{
  "num_hidden_layers": 20,
  "hidden_size": 320,
  "d_expert": 112,
  "num_key_value_heads": 5,
  "head_dim": 32,
  "vocab_size": 27515,
  "norm": "rmsnorm",
  "qk_norm": false,
  "init_std_up": 0.0325,
  "lr_head": 0.00453,
  "warmup_steps": 200
}
Below are experts of layer 4 (counted from 0) of a mixture-of-experts language model. Rows are named router (the router's row for the expert), down (a neuron's output weights, with its number) and show model dimensions 160-319. Each number is 128 + 24 x the weight over its row's rms, rounded and kept within 0 to 255. Numbers have three digits each.
Before each expert's rows: "raises" lists some tokens whose logits its average output raises strongly, later layers aside; "comes before" lists some tokens at least twice as common just after its tokens as in all text. This comes from a sample of Wikipedia text that the model never trained on. Tokens count by the router's weight.

# expert 5
raises: ".", ",", "-", ";", "–", "/"
comes before: " | ", ".", "–", ")", " |", ","
router:148125113140134106111137127109087097080127083111109132174115112112176149130154163130113171144167143157121150117133144094119127200147114148115097182150105115100110129134172137134125159111121135127133126173147134155118100165098138138121140108124185165106120110137158093153099119152084158138130165119150086171141086103116126096196107110113153087109148108147157098141169110155110120142107140126170121094087157144117082147164122118136128124135102123177101100154164115154171175136137105
down0:113127142096118149088102101092166156108117108094139124112119126120142086124115120135089140107122164140139124091069136085120125150076114117112147116125124134144109151109083119086113128117107106140171150090182093113125111173150103132133137070144140123138099106142130144146147165092128086124108143129100117123136157118138110131091131113117180160159160166106127103156109145105092107135129137109062133125143094127132146144079092134108115169132147110099142142147122123110130116112092130
down1:145111134153130149106130089144148118135105185140125114170125127105117166163174150161167133146076151154128168107146125141124166143158142125162149097122137194131111111115134160138149127119101130087154117172174101183099157087126129113120132103129084152138163149165124191142156124127107151071110107156143129119128139148110112143133144175171133111126100138127124173159138146112140145086120101126103078140133113101120115177103089121138100133111124114139128145131175130096126140150111128
down2:129117097106121098123147143137102113111108112139132129137086117183083125116141135123127126101135153086155109105156129138088136131147160155120143130126116159136130131120149129098167107110136131112129087107081144138133107106116166118121131142136119128129099095117092160154117128055117087070150135122136107072156160103166120171154131168129101131135109135136111142153111123116099130109107131156115127113101071186130134102125111112176072164098148112128166145099152107109061102110107129
down3:129140096119112175164114142139176140143129079144125140117137134161099092161100120133172159117162081142149135130155191159149156139085127129125151129104147118134120139156167099106137130151131132178100095116125137122103159155099130154097089122153074145098165098120140126130127106127132133154156142123127114110085142133155144140105118120142100188099144150117144115126088116108134115100134129057126131162155138141094126130132178130106128134134140135121113113099125078096118137148142102
down4:117090108115135098099081152097157143133116087173123109134151113093091124137135131153117119084136101099061119144119124146092172121121132114129116131095125141126148169092072106103132148119112081145167110150148115147112146100097167133124126148103062113164108112134108153127166140150106134089167144135113110136152152101140096100138135120094149128140087098143088126133142127108116145142122115104106141144158126117114092135175123146101136103153132100085140133140134135106151145102128128

# expert 8
raises: "1", "2", "15", "50", "5", "30"
comes before: "1", "2", "0", "3", "4", "6"
router:119133128076114152149149106137171108105090137192105102122127139085116158125120130107129094134139175079149106126109139131134126122119120161114172115160131136135155122143131091137120134133111161128124107123095161092113131130162131117120156147109128073152161097127104112121114121114162130073136149151082153133146141125117108125071098128120157117145074118146148148094097142113115179090162180114084133125095139114155130142103134183138148139107100121092070158165123102154165072109116144
down2:139132151099109131137142166171126136133111136160113133150130116172112138124118149168092141109084141133104138130109142141114105124149143129099138089111114145126161177116130143147156156131114118162144089117125170174176116123148141088131116166123121120129125136119173137152122116097135081106155157139102155101179098121175152146138106111130129128117134178099122140142137094127117139132141109112130081162101028134147128101120116152115129115113085133129131111125147156118134116142126142
down3:101105118063123073131119114093120102104126149109132115156160156141070153119134106109069132142144077120121128094129157088098134114138093190128131133121155107153092139139139109133151084107119086091099084149136160166131127117140096118108111156088106119128125130118134095098142091165143135088122134151115102136153138157103106149102128142161077142090099153154137160111121144081112126084122117124114136093098154149145113162136149136156101138119125121138150108170128122148122166130119121
down4:157093118154084092096130142122109151150147129097143170102090099108104100106104121173124153100156101144116106130143135104137135112146098120130137133079094136154129123156090125124098146125113134120135101131168087127156116170118114134123087112119110166097143121140159125121127142165103102183097132094145139168128172129124150126103127140159196090156137136127131149122104139121156092161103103142145178132106145109128160112105129102107107136141134111121155095098120083136109133098129140
down5:099120159108132114094110139148178115161166121144144144087081145114103101151124146143107151108127103115145105107109069126127074085100143112131104133118120119139101142092118155122128125143120080169135160139137125113155165127163099119162111104117105150162126178134153145101133091131087160119109144116130120146098097118157135151142137113120133086147128125155149116161168110150117112128164142119139099119144136159115178127129133081135118127114149128113114126075109105118170135119111105
down6:125135064114118095103135161137124125163112114119117141143150138137165143132105131157110130131103126169166140141113149110085115127121073165101131145128200112146065142074103120139160080146150098124102117130164145160138121111117101145152154105149156127160145101112119145118117146115165152113168125148149139147114144134126145110096098177116137101207081151124132112136149120141122104098144150151136133090080117102034122145121119140121118153137147125110125127081125125168130135134109095

# expert 13
raises: "\n\n", "\n", " The", " This", " In", " Other"
comes before: "\n\n", " The", "\n", " He", " In ", " This"
router:137154133158177122140118119134150134161116096132105111118169170116103086101107167144117149152122112125120134140115156145130106105145145093164119106103155110084104142150135146101131120190115119156114110130099109106092142142115135107127096086104150168118132162165177139121125146123101180138131079132141120123086124142172084082149119153127139139099108105114135128085144096125120104161128135142186096160179075143098136151112125149146122153119168151120096144090141124156147164145135154
down0:135125112153153141155174115143101118139129107098103155110129158150124101130113102123117137141123132090121154107118081181121123112134142125106129101085108149156135116142088103165171121107128111137101124153119101130136122142150171086099144135189093153099124151105127146127143128155147153109102093140139140080157162105096127156147132112150089129160161166136108148130094126140074120128103127097084144127095104103143109145157149122088149077119131136168161143117085120113144103130175131
down1:098060089121130133134119110131148116131149109149103161153130107172103119135107137108113115151086118153109182143135084134150138115062125117153162117099143115172143123095120127106123130163102110151099108121084120109103132162071152175143104119114160110120163085128093182161164120148170134143150191122132099123096124130114116105090089155135122121133094120141109124107133123088142155149181121102156143121146137142102132058125154135099108110106120104109069154088136179108106127163100139
down2:079121068091118112136105142132165132143108110122138129154126138156094131085155131107130108159134152134151148116075150119121118088166135114091120128090107149102082140124134158122121120148126116149147138130087123126118109117144136128105097125111136119071116110098143130125130108083122088110093143195141110102130138119106097140090138133132135142150131088124121119148145098135107093133126126103106124119137119115099136148098115137119111150145108174178110142093128112174130134152158174
down3:144094116091124105112131157116200137131172113137117141129139110116137094112138100111115151111146136129097126145108129150139134117074132095108107108116125149176093137109130086111123152132109123107137139131174133149118105105099129106164126112128165161127125101151126145111089095135128096144166092093099142141081131168127112118099081137167121106103135116137133101149172103173134131133096117132101105133156131130118103165154121087104080117155180137193103116146098112169092161089133115
down4:108135165138118115125083083113097112158137126095173130130117141118147125117105132143154175090141131163137161144137108135107154127187156112140115126125115139097131084147123109156131141149151122140172134120134126117167134137103140120102160103137127117142096141135074112117121159160140159133140132131147137136128128088096146135120167116101130098103144073164090099129151152136088135128124116149127144130130157126161154096153152105130140105129111110121129135135155144184155123084097129